Below are experts of layer 5 (counted from 0) of a mixture-of-experts language model. Rows are named router (the router's row for the expert) and show model dimensions 0-191. Each number is 50 + 10 x the weight over its row's rms, rounded and kept within 0 to 99.
Before each expert's rows: a language model's description of what the expert responds to. This comes from a sample of Wikipedia text that the model never trained on.

# expert 26
What it handles: Non-Latin byte pieces
router:54 44 53 63 30 47 53 49 43 55 44 65 33 59 51 45 52 47 46 30 52 53 52 48 67 57 41 50 66 58 26 29 47 45 46 54 32 42 55 72 43 50 67 49 51 50 61 39 62 57 51 38 54 44 45 52 45 50 55 42 33 60 41 46 54 50 49 66 55 55 66 49 52 62 61 31 44 41 52 35 45 57 74 33 54 54 49 46 51 47 44 36 30 34 50 39 49 52 68 32 41 35 50 48 44 46 66 47 40 34 44 60 59 39 52 30 57 62 59 53 50 49 64 42 35 58 51 46 65 46 67 64 50 55 55 59 43 50 54 49 59 36 41 51 47 49 50 35 52 50 48 61 41 51 25 50 43 62 63 49 45 43 61 50 46 49 52 60 59 38 50 59 67 48 49 61 53 52 31 41 47 35 57 60 62 67 49 37 61 65 64 71

# expert 28
What it handles: Function words, to/on pieces
router:64 43 42 59 44 49 59 40 53 55 50 61 36 53 63 29 63 50 39 37 39 41 67 34 55 50 47 30 59 67 46 35 43 45 44 63 43 28 56 58 45 32 54 45 46 61 44 40 72 51 40 41 48 52 40 52 51 33 66 53 55 65 40 48 41 45 53 61 48 42 47 48 35 39 53 28 49 44 53 40 52 63 59 51 57 59 65 40 57 46 41 49 47 53 50 43 50 39 63 47 50 38 51 40 43 60 44 51 39 51 51 54 41 57 47 35 52 56 53 52 57 50 58 57 41 44 57 56 61 73 60 58 51 61 36 62 34 53 42 47 71 41 46 40 49 42 60 45 55 61 42 40 47 50 15 47 44 42 70 41 48 52 55 42 57 61 57 57 41 38 29 52 43 51 51 53 53 58 38 40 58 29 57 36 65 55 60 48 51 40 58 81

# expert 15
What it handles: Country and name words
router:35 40 44 44 57 48 62 41 48 46 47 55 42 53 58 37 50 46 50 60 45 52 51 30 43 53 48 33 60 74 50 42 54 39 50 55 55 27 65 55 43 33 53 58 52 66 53 59 68 51 46 30 49 67 52 55 54 41 54 55 54 48 56 49 66 37 59 61 62 42 57 46 56 36 44 36 53 43 41 53 43 52 49 56 47 50 62 41 39 50 52 43 48 46 49 50 52 44 57 50 47 51 50 32 30 61 65 42 17 41 50 43 45 48 51 45 33 68 61 45 35 50 61 49 42 46 51 56 75 56 61 34 65 58 42 43 39 65 48 52 56 48 48 33 46 52 60 44 46 58 40 40 50 64 20 40 42 45 55 46 55 41 57 33 59 38 54 64 48 39 41 37 44 33 55 41 46 45 45 39 75 34 48 40 67 51 34 58 54 47 51 70

# expert 13
What it handles: Name-start syllables
router:45 49 50 55 47 68 38 37 59 59 49 46 42 53 49 69 42 56 53 78 60 37 65 48 48 46 38 43 44 46 72 47 55 55 56 67 54 60 45 42 41 53 58 45 51 48 62 75 39 53 62 61 50 47 40 64 30 41 50 46 50 56 58 57 54 30 35 52 56 27 38 57 60 41 47 51 38 46 49 61 54 46 51 48 44 38 32 49 42 36 30 53 65 59 55 44 36 63 64 51 46 52 43 55 45 36 38 42 59 38 58 43 42 35 38 47 35 52 45 53 57 33 45 69 38 53 51 52 43 62 45 59 41 42 52 56 53 39 58 60 36 61 47 41 37 46 55 65 62 29 42 64 33 57 60 47 59 45 54 32 66 55 39 47 28 29 46 35 54 43 56 47 50 51 46 57 52 53 69 49 54 37 56 58 48 48 56 42 55 60 69 48

# expert 11
What it handles: Word-initial prefix pieces
router:58 42 50 60 65 53 33 33 43 51 52 59 57 35 37 66 54 36 38 48 42 51 70 50 37 46 54 65 53 57 43 37 56 24 31 49 62 59 46 47 50 25 48 51 45 45 57 51 58 49 48 46 54 32 50 41 34 47 52 52 46 52 74 59 51 45 38 52 48 51 52 52 48 68 34 58 31 40 65 56 52 48 43 57 50 49 59 57 54 60 38 54 52 35 65 44 42 62 45 56 52 54 54 42 33 51 50 49 31 65 44 39 75 45 55 27 59 42 61 45 62 54 53 58 54 58 44 53 53 49 46 30 49 53 59 54 54 59 55 45 30 66 47 66 62 62 42 62 55 38 69 58 52 46 57 55 52 63 49 48 52 53 34 35 60 69 62 56 59 38 51 55 50 53 54 59 58 45 62 62 30 65 46 65 57 44 71 57 53 60 57 49

# expert 24
What it handles: Colons and month names
router:57 61 58 56 29 44 59 54 64 58 42 49 44 45 42 47 49 71 53 45 53 43 44 63 63 39 63 36 38 56 40 41 52 59 48 62 57 31 56 43 56 43 43 46 38 46 42 58 46 40 60 52 54 53 39 62 50 41 52 41 29 63 38 52 50 55 52 40 54 57 62 34 46 35 59 66 45 49 36 49 55 49 36 54 63 58 48 53 28 51 59 43 50 63 43 57 62 56 53 45 33 31 56 45 42 60 72 72 49 34 70 74 52 53 54 44 47 58 56 55 53 24 49 40 56 49 55 55 43 56 45 44 61 40 41 46 65 54 46 55 52 58 75 46 36 44 56 44 63 41 51 55 62 55 48 32 54 63 61 52 50 40 42 39 57 38 36 54 48 67 37 49 63 42 59 57 32 57 68 40 54 48 61 63 54 39 47 52 58 44 75 50

# expert 7
What it handles: Institutions and districts
router:61 44 42 59 41 48 55 43 57 58 50 61 37 61 57 33 58 51 30 39 49 47 60 32 62 53 41 32 57 65 41 32 47 46 52 57 46 34 59 50 49 38 58 45 44 65 47 38 59 55 44 45 48 42 43 45 43 33 54 40 55 65 46 35 62 47 56 60 36 44 46 46 36 46 58 20 52 48 56 44 48 61 61 37 51 52 67 44 46 50 39 45 51 55 39 45 57 43 56 46 66 48 61 43 49 59 39 46 43 40 54 60 51 53 66 30 58 60 53 62 47 51 54 45 52 55 50 58 57 65 66 59 49 61 34 57 37 56 45 44 67 39 49 35 57 56 48 42 57 49 45 45 33 66 24 44 39 43 74 41 53 46 58 47 62 56 63 58 39 46 33 53 51 52 44 59 42 50 33 33 56 31 54 42 52 45 61 50 40 40 60 85

# expert 27
What it handles: Table pipes, prepositions
router:44 50 69 43 48 52 29 59 55 49 49 50 60 53 48 31 25 45 45 46 39 61 50 55 62 41 56 52 61 45 59 38 48 57 56 53 35 60 42 46 41 34 63 42 31 63 47 37 60 50 56 45 69 58 62 45 50 41 58 37 52 55 61 34 71 43 58 72 51 50 41 52 50 58 41 42 44 60 48 36 61 53 42 57 65 66 36 62 40 36 53 51 59 50 39 37 57 53 57 38 52 59 42 54 65 50 60 55 57 60 68 48 44 45 47 39 56 59 50 39 54 40 43 70 68 36 47 54 55 36 58 37 68 58 39 58 32 40 37 53 47 45 55 37 59 40 56 46 42 46 46 56 42 42 39 57 49 46 59 50 53 58 63 54 52 39 59 41 49 21 48 62 52 39 66 20 58 37 39 37 53 54 55 39 52 49 44 47 52 40 31 54

# expert 0
What it handles: Agent and plural suffixes
router:60 57 67 49 52 35 62 48 49 53 45 46 46 46 55 47 44 61 35 65 47 56 56 50 48 48 52 54 61 53 60 51 63 52 47 47 47 46 54 50 65 47 45 50 56 61 68 63 53 52 41 39 47 30 54 52 56 55 51 52 49 40 40 63 52 44 49 56 56 63 38 59 63 36 62 49 55 45 48 27 41 43 71 42 58 47 60 67 61 37 59 53 61 59 67 63 41 41 55 61 44 46 50 61 75 51 46 61 41 61 40 54 45 34 56 44 49 38 37 48 41 69 43 48 45 64 38 52 63 49 33 48 52 51 60 40 57 64 57 53 41 31 75 40 51 49 40 45 55 59 41 60 37 53 61 73 60 59 52 70 43 67 38 45 51 59 58 39 49 64 34 48 58 43 51 28 24 56 35 45 45 59 55 44 32 59 45 30 58 32 40 54

# expert 18
What it handles: Date digits, stray pieces
router:62 44 49 57 47 43 62 33 52 51 42 52 32 59 63 34 56 48 35 45 48 38 65 38 54 57 49 38 53 74 47 33 47 55 54 64 49 30 62 56 50 39 60 55 44 57 54 43 71 48 36 41 45 49 43 49 46 33 66 43 48 69 41 49 60 45 55 65 43 40 45 35 41 43 59 23 54 46 54 44 46 70 48 39 55 57 54 40 55 56 48 50 44 54 47 48 53 39 60 41 62 45 46 38 50 55 46 49 41 48 47 58 47 42 56 42 40 53 57 50 53 53 59 51 47 57 47 58 60 70 65 48 48 62 38 62 31 51 44 36 73 30 39 48 50 48 54 53 54 45 44 43 38 52 17 40 53 47 68 41 52 46 65 42 57 54 55 59 39 45 29 56 42 52 49 62 46 52 32 39 58 28 60 41 53 48 58 46 50 34 53 82

# expert 9
What it handles: Articles and determiners
router:37 31 51 56 29 54 58 45 39 59 59 53 46 49 58 46 58 27 68 42 56 56 50 35 61 46 45 55 34 60 66 48 42 42 61 49 45 50 54 59 61 67 47 47 65 51 36 44 34 62 38 50 40 38 62 63 53 75 57 54 51 49 53 38 48 39 59 62 61 70 45 26 67 50 65 47 48 67 41 45 50 66 46 49 22 53 67 68 37 52 53 76 36 36 48 51 55 42 46 56 36 35 49 53 51 47 50 42 52 63 31 51 56 53 47 56 46 41 41 39 50 44 59 52 57 50 53 56 59 62 59 38 30 50 42 45 39 34 60 56 41 60 60 62 39 58 41 40 56 62 35 63 55 51 44 42 53 58 60 54 62 56 43 52 58 42 55 37 35 68 48 45 57 54 46 56 59 58 47 55 55 47 40 37 44 50 50 60 62 48 41 56

# expert 12
What it handles: Capital word-initial pieces
router:48 69 50 44 46 54 53 54 35 48 43 55 46 47 55 52 30 58 32 53 49 65 57 57 49 32 53 35 59 51 42 34 38 39 58 49 57 42 47 59 62 61 53 54 35 34 36 48 58 48 54 68 42 41 51 49 40 53 18 62 49 45 43 40 39 60 44 40 43 55 49 60 62 49 38 51 70 45 28 55 43 51 50 46 60 61 53 46 15 61 64 65 60 33 56 63 43 43 60 61 50 55 33 53 42 58 52 55 54 62 42 52 50 49 46 55 58 52 46 46 38 40 42 39 58 50 53 47 54 56 62 52 68 49 47 57 50 49 65 54 61 48 43 50 47 41 54 60 40 58 43 40 49 38 51 44 50 37 40 70 31 59 46 45 19 38 38 46 54 29 45 53 56 52 48 54 58 33 43 53 48 41 46 40 26 37 52 30 38 51 52 46

# expert 8
What it handles: Line and sentence ends
router:55 36 55 29 47 59 54 53 64 32 48 45 40 51 58 49 65 49 38 63 43 56 39 41 49 73 52 41 25 45 36 36 63 45 25 58 56 44 48 50 49 49 34 49 44 45 64 43 52 49 46 38 65 53 46 48 46 39 56 68 62 52 48 43 56 29 48 60 32 62 51 43 38 42 66 39 55 48 60 52 46 60 79 50 53 53 48 47 51 33 40 41 49 69 43 37 53 41 55 42 62 46 54 37 51 51 51 56 50 38 62 35 62 53 58 46 45 55 43 42 56 37 44 58 55 53 67 54 65 51 44 69 39 52 45 52 37 53 49 30 64 31 65 52 57 55 48 54 33 51 44 49 51 60 46 54 34 53 60 46 43 45 54 43 61 64 29 53 51 68 40 44 47 61 65 56 29 57 41 38 60 50 42 54 53 29 39 56 63 51 56 59

# expert 31
What it handles: Vowel pieces after first letter
router:55 59 38 56 48 68 34 38 51 37 53 50 50 49 60 67 49 32 62 56 39 58 41 48 45 52 52 43 36 57 38 62 55 58 55 44 48 44 44 60 46 39 44 58 45 41 33 66 48 56 31 33 37 61 50 48 46 52 53 45 34 42 60 46 40 54 44 41 53 37 51 55 42 42 68 55 52 40 55 50 51 59 34 59 64 49 36 53 57 65 69 37 56 41 52 48 37 49 39 58 51 60 58 56 39 31 48 61 47 37 50 49 55 77 12 79 49 30 52 49 58 30 49 54 51 57 45 37 50 36 57 67 52 39 54 44 65 44 38 49 47 47 46 64 60 72 38 54 39 57 56 54 68 54 68 45 64 58 49 41 51 52 58 61 40 53 41 56 41 55 52 51 45 55 52 51 73 60 37 44 50 50 46 58 59 39 53 43 48 50 46 43

# expert 30
What it handles: Lowercase word-initial pieces
router:55 26 45 58 41 37 52 57 42 59 59 44 41 45 41 43 24 49 42 72 54 42 56 59 62 58 65 41 45 49 65 51 52 67 35 54 45 71 61 44 28 66 72 50 36 54 47 68 54 50 55 65 43 46 59 45 65 51 52 36 55 56 27 70 52 54 41 45 33 48 58 58 40 41 59 39 47 55 50 43 46 48 32 58 58 47 55 49 75 43 35 42 51 60 56 52 51 41 52 69 34 49 50 33 38 71 50 51 38 65 47 45 58 44 59 36 36 36 60 65 38 51 52 44 54 44 59 53 38 31 55 43 39 47 47 34 46 46 42 60 31 43 50 49 37 60 42 49 61 42 39 42 56 69 55 37 52 37 47 56 55 53 48 54 42 57 64 49 43 49 52 44 50 45 46 42 44 54 43 52 59 51 38 52 46 49 35 61 63 51 43 44

# expert 19
What it handles: Prepositions and verb endings
router:53 63 49 43 57 62 55 45 42 67 50 58 46 37 59 57 66 69 66 40 47 36 37 53 44 44 25 53 66 49 34 57 49 53 60 35 45 66 63 36 55 61 60 46 66 55 55 62 45 59 63 52 47 54 59 37 40 57 36 35 68 33 47 44 40 55 70 36 56 50 44 49 56 43 45 53 49 53 59 59 44 54 39 48 58 45 50 57 57 64 41 62 63 37 43 23 46 57 53 31 46 43 43 46 54 58 52 38 54 43 69 41 42 48 40 43 55 42 46 36 49 68 50 45 43 40 39 68 35 46 48 37 57 44 40 54 48 50 47 49 47 54 56 35 28 31 51 48 54 66 42 69 54 40 58 53 38 61 34 55 46 59 62 64 68 47 60 58 57 42 67 59 48 36 43 52 59 49 47 56 52 41 64 36 58 40 56 52 33 35 44 44

# expert 20
What it handles: Name-ending word pieces
router:34 64 50 49 41 43 49 47 63 39 71 46 57 59 49 49 58 48 52 54 51 65 46 47 38 50 50 52 65 41 46 68 40 69 49 47 46 41 48 51 54 59 36 51 56 55 74 20 47 42 51 47 53 56 31 47 60 50 49 44 44 48 54 43 67 70 23 61 50 40 56 45 49 52 21 51 66 49 48 59 59 69 60 51 49 43 63 37 56 49 44 53 60 63 54 41 52 60 58 50 64 45 49 09 47 39 58 51 53 57 45 41 43 53 53 65 56 54 46 63 46 57 35 55 43 69 48 38 64 44 41 60 59 65 55 37 41 53 46 54 66 32 43 44 46 41 52 53 44 59 74 57 39 47 71 48 53 37 48 45 43 32 41 59 49 35 54 54 41 56 54 44 49 44 58 49 53 57 37 48 51 57 49 37 53 65 49 53 49 49 33 50

# expert 21
What it handles: Vowel-led word endings
router:39 50 37 50 48 42 43 69 22 52 49 39 60 60 64 35 44 55 45 32 58 49 55 64 47 41 41 48 35 40 33 55 47 45 34 46 61 58 43 67 52 50 55 43 60 53 58 53 48 38 52 63 69 58 53 51 59 50 61 47 44 54 39 47 59 53 61 57 55 61 49 47 45 57 62 43 51 60 46 52 61 53 52 46 46 46 54 45 41 57 72 65 58 29 49 61 46 55 40 59 47 53 40 62 59 64 18 47 61 66 47 42 33 51 59 60 63 43 45 53 49 49 30 41 48 44 44 50 35 45 52 38 74 52 58 51 50 49 51 49 56 58 45 47 56 49 46 41 56 44 77 39 59 42 59 42 50 39 52 63 43 51 56 43 38 42 47 29 42 33 52 26 46 62 38 49 41 38 63 53 65 71 44 49 71 51 53 38 75 53 43 45

# expert 3
What it handles: Commas, conjunctions, auxiliaries
router:47 63 43 35 54 44 60 67 42 38 38 40 57 33 62 71 67 63 61 41 49 43 68 41 51 66 42 59 49 38 66 60 60 51 54 52 52 50 51 53 48 58 63 61 39 49 37 35 53 61 43 41 48 64 68 51 40 67 52 41 56 54 26 58 43 71 56 41 56 42 50 50 40 65 46 46 43 55 66 52 39 42 47 46 40 54 42 35 55 57 46 56 49 58 43 55 49 46 48 60 47 34 46 62 53 58 46 62 50 56 55 52 30 54 52 53 48 56 63 72 48 61 61 45 34 37 45 37 41 50 35 37 45 54 54 48 53 62 70 44 55 54 43 44 68 34 43 55 53 59 59 25 41 43 36 61 57 52 27 45 55 33 58 45 59 56 56 50 67 48 43 35 45 56 29 52 48 40 67 44 46 45 42 44 50 69 41 44 43 62 39 42

# expert 25
What it handles: United and mark
router:54 40 41 59 45 39 52 42 51 48 43 50 42 54 65 38 54 54 35 40 47 34 62 30 55 48 43 34 53 66 45 38 49 42 57 52 48 32 60 52 56 36 55 47 43 57 50 32 71 57 38 41 42 52 39 50 52 39 75 43 42 69 35 37 56 44 55 63 35 46 60 46 47 44 46 29 58 47 54 40 51 66 52 49 54 56 55 44 63 52 43 35 44 58 48 49 54 37 69 53 57 41 50 43 48 51 49 46 37 47 56 52 43 52 54 36 44 57 53 52 56 48 64 54 49 48 57 64 56 70 65 52 51 62 40 57 24 57 48 38 68 39 47 47 45 49 51 40 52 62 46 37 41 59 17 46 50 40 59 47 57 52 61 41 51 59 52 57 36 46 28 55 39 44 52 57 49 61 36 49 59 36 51 35 61 45 57 46 52 35 51 89

# expert 22
What it handles: CJK, Cyrillic, symbols
router:54 39 47 48 74 39 33 50 40 56 51 47 58 62 48 28 44 57 43 29 68 42 64 33 61 52 58 41 48 43 41 45 46 62 56 56 60 43 53 49 47 39 29 34 60 58 54 37 62 56 54 40 55 66 69 52 51 42 59 49 52 63 49 71 51 56 36 60 48 52 36 50 43 31 65 41 54 47 52 62 44 67 50 46 37 43 58 47 42 50 52 71 41 61 64 60 57 43 44 66 36 39 45 57 37 52 49 36 37 54 42 55 68 56 70 49 76 59 51 52 45 58 58 43 53 52 53 70 62 60 54 40 48 47 53 44 41 43 40 34 60 36 30 54 39 46 43 34 51 62 39 50 47 57 33 37 53 60 57 46 51 38 53 44 44 53 41 60 50 59 43 67 53 41 61 39 46 45 36 37 44 40 54 47 47 62 51 55 37 41 53 66

# expert 6
What it handles: Mid-word consonants, ordinals
router:51 53 54 47 48 48 59 47 55 49 63 58 57 47 62 56 53 52 42 34 45 59 47 64 49 53 59 47 69 57 65 46 45 32 47 47 52 62 44 53 42 70 55 47 62 58 38 47 40 64 57 61 58 70 54 49 71 44 58 62 47 55 53 47 54 54 51 67 53 64 63 55 50 58 56 61 62 52 53 58 56 26 74 42 55 51 45 44 43 47 36 51 38 57 42 68 64 60 39 52 53 71 37 48 46 63 67 58 63 45 59 49 49 46 65 50 59 76 54 56 51 60 30 56 47 56 52 40 61 56 59 49 26 47 60 52 42 51 57 46 36 41 43 47 53 40 62 31 46 61 41 25 55 42 47 25 41 42 57 51 56 50 49 53 43 60 47 55 54 67 54 60 48 47 44 34 51 49 45 52 57 47 37 45 37 42 51 59 14 30 44 50

# expert 2
What it handles: Table cell separators
router:62 47 54 44 65 46 64 52 59 60 38 58 59 49 34 47 40 56 39 46 65 54 32 55 50 64 60 43 57 44 61 58 61 49 50 63 69 51 50 44 55 45 69 57 57 35 60 58 50 39 55 53 33 55 39 45 43 42 68 63 56 51 55 61 30 36 45 56 56 49 58 60 43 56 29 55 44 53 33 50 53 49 47 40 38 59 44 37 56 54 49 47 61 42 60 52 66 49 43 45 47 71 51 50 69 43 50 38 49 41 40 66 46 41 58 51 53 64 61 29 45 70 38 50 51 44 38 61 46 58 67 48 27 47 49 44 51 47 39 63 58 54 55 52 56 74 67 51 50 46 61 51 39 55 53 37 39 46 49 40 34 42 65 69 39 38 39 51 47 59 42 62 42 64 60 79 59 46 43 51 57 48 55 41 35 68 50 54 64 38 61 53

# expert 16
What it handles: Periods and abbreviations
router:56 47 52 57 36 53 56 35 47 48 57 58 45 67 31 48 67 52 53 63 46 51 50 37 55 63 53 35 61 60 37 39 40 56 25 54 42 50 60 38 53 64 46 57 45 30 40 41 64 30 45 62 44 39 51 65 50 49 43 55 46 52 50 40 46 63 52 45 38 57 38 48 44 58 65 49 57 39 43 46 61 45 48 53 34 41 60 56 65 34 33 37 51 64 41 63 40 48 57 36 49 47 59 63 51 45 45 33 37 72 41 46 51 51 68 50 45 50 48 44 55 54 58 46 33 49 48 58 43 50 52 44 52 39 56 50 59 42 54 37 82 52 30 47 55 45 55 43 52 37 62 37 38 63 57 57 42 34 50 54 59 54 62 66 54 51 52 69 43 60 60 67 56 43 64 44 39 37 55 44 54 62 74 40 44 34 29 39 49 52 60 59

# expert 5
What it handles: Space before numbers
router:55 39 58 38 64 55 28 32 58 57 49 45 36 51 47 17 53 59 46 57 52 38 52 33 53 59 71 36 50 48 31 49 62 50 58 50 50 46 46 47 49 57 67 44 40 37 52 56 56 39 40 39 39 48 53 56 56 50 54 50 38 38 43 55 44 43 43 61 46 50 37 43 48 56 79 44 53 47 57 45 60 43 60 44 57 57 41 57 36 29 47 51 44 38 58 53 47 37 58 33 59 52 74 62 58 39 50 71 48 33 56 57 62 49 43 52 41 67 57 48 53 60 48 46 27 33 43 45 60 57 62 52 63 43 26 50 47 42 48 43 63 60 46 54 52 54 43 55 69 57 28 39 41 44 36 48 51 50 58 45 34 58 57 45 57 60 53 44 56 50 39 41 33 49 39 52 31 49 49 43 44 33 44 50 66 49 42 66 62 50 51 61

# expert 10
What it handles: Noun suffixes
router:56 64 46 52 61 52 77 63 45 51 58 50 47 42 54 64 57 42 43 57 58 52 42 54 45 52 47 54 35 49 56 54 45 64 54 56 43 51 54 38 50 40 44 39 56 54 54 31 48 59 44 47 58 49 32 49 64 52 45 56 48 52 64 43 61 34 50 54 55 74 70 38 63 51 29 45 52 45 51 54 51 65 58 65 52 52 60 53 70 34 40 38 34 73 53 40 63 49 41 41 61 32 58 31 33 43 72 36 62 46 44 65 44 46 69 49 49 36 55 59 54 34 48 46 50 76 63 61 47 50 51 76 41 44 65 46 47 65 47 53 54 47 45 53 61 43 56 60 32 39 64 50 53 37 64 50 37 54 47 56 51 46 52 62 79 52 44 57 53 46 45 63 48 49 46 55 49 57 58 55 40 46 56 58 51 62 55 48 34 36 65 45

# expert 17
What it handles: Word pieces, row pipes
router:59 59 44 58 45 36 75 67 60 59 48 53 55 72 49 46 46 43 60 46 43 51 52 48 45 55 51 67 40 50 65 52 74 54 39 52 40 32 63 58 37 48 42 57 50 49 59 61 57 46 50 52 72 43 60 45 33 47 48 52 60 42 55 40 49 33 56 40 43 43 35 68 33 55 28 50 59 58 53 51 48 63 57 46 64 37 46 35 58 58 65 28 24 63 62 61 46 46 55 44 53 61 51 60 46 57 60 26 51 51 54 54 48 53 60 49 54 55 49 41 48 48 50 44 57 54 48 49 39 65 38 65 36 42 54 54 41 57 36 39 45 33 48 56 48 51 57 46 31 50 36 42 51 68 46 75 61 66 54 54 68 58 47 30 42 51 58 58 66 54 50 49 37 38 48 48 47 49 47 51 46 59 30 63 55 45 54 57 47 68 60 49

# expert 14
What it handles: Brackets, commas, dashes
router:52 52 50 31 60 38 41 59 45 47 39 48 47 50 45 39 55 43 53 53 61 48 29 63 46 28 57 47 49 32 50 42 37 30 65 35 51 37 55 52 63 60 34 56 48 52 41 54 50 45 46 37 49 51 42 47 56 37 41 60 44 60 40 44 49 53 51 47 39 31 65 72 45 37 59 42 29 38 67 39 37 32 49 40 42 50 33 47 53 41 55 54 60 31 38 54 59 48 37 71 46 58 54 55 52 59 37 54 53 61 47 42 48 46 42 66 39 47 42 63 63 57 58 33 73 42 70 44 58 48 41 41 43 52 56 70 67 48 59 38 43 46 46 54 65 58 62 51 59 54 45 70 49 51 54 59 32 55 52 38 52 44 46 54 53 35 27 56 55 50 60 40 56 58 40 42 34 57 48 46 60 54 56 64 46 40 57 36 47 66 44 43

# expert 1
What it handles: Mixed fragments, grandparents
router:62 45 46 57 46 46 54 36 48 44 44 58 37 56 61 32 53 50 31 38 47 32 65 34 58 49 55 31 60 69 43 35 43 55 50 55 41 31 59 52 46 33 54 53 46 59 51 38 70 51 43 34 45 50 46 44 53 32 70 45 49 65 40 38 52 50 56 64 48 43 52 41 45 43 56 28 50 44 53 38 52 68 57 42 56 57 61 38 53 51 45 49 49 59 47 43 50 37 61 48 58 47 50 38 44 53 51 47 39 48 50 56 43 47 52 29 45 58 53 52 54 56 57 50 46 51 49 54 64 68 66 57 47 57 41 60 30 52 43 40 74 31 43 45 53 50 48 49 57 57 46 39 40 58 15 43 45 44 70 45 53 49 55 45 64 56 56 53 38 45 28 53 42 47 48 60 49 56 34 39 61 34 55 42 60 47 56 52 48 38 56 88

# expert 23
What it handles: Plural and final s
router:60 46 50 46 55 43 56 35 59 48 50 59 38 47 65 32 46 57 31 39 48 37 65 30 58 50 47 34 64 69 41 37 47 54 48 53 45 30 59 54 49 38 54 53 50 65 45 41 63 55 44 35 53 51 41 56 47 34 64 52 50 69 41 42 57 53 56 62 42 50 48 39 52 41 50 32 49 49 48 37 54 68 58 43 59 59 55 42 50 54 47 43 52 59 41 40 47 37 64 52 61 43 51 39 55 56 45 54 39 46 50 49 53 44 57 36 45 58 60 57 50 48 64 54 44 49 56 54 58 69 64 55 45 52 41 47 31 50 36 38 64 33 43 45 59 48 61 48 53 46 42 40 45 54 10 41 46 45 73 51 51 48 58 41 60 51 62 54 39 59 23 51 38 42 46 64 51 62 36 37 58 30 58 39 57 47 56 43 45 40 51 82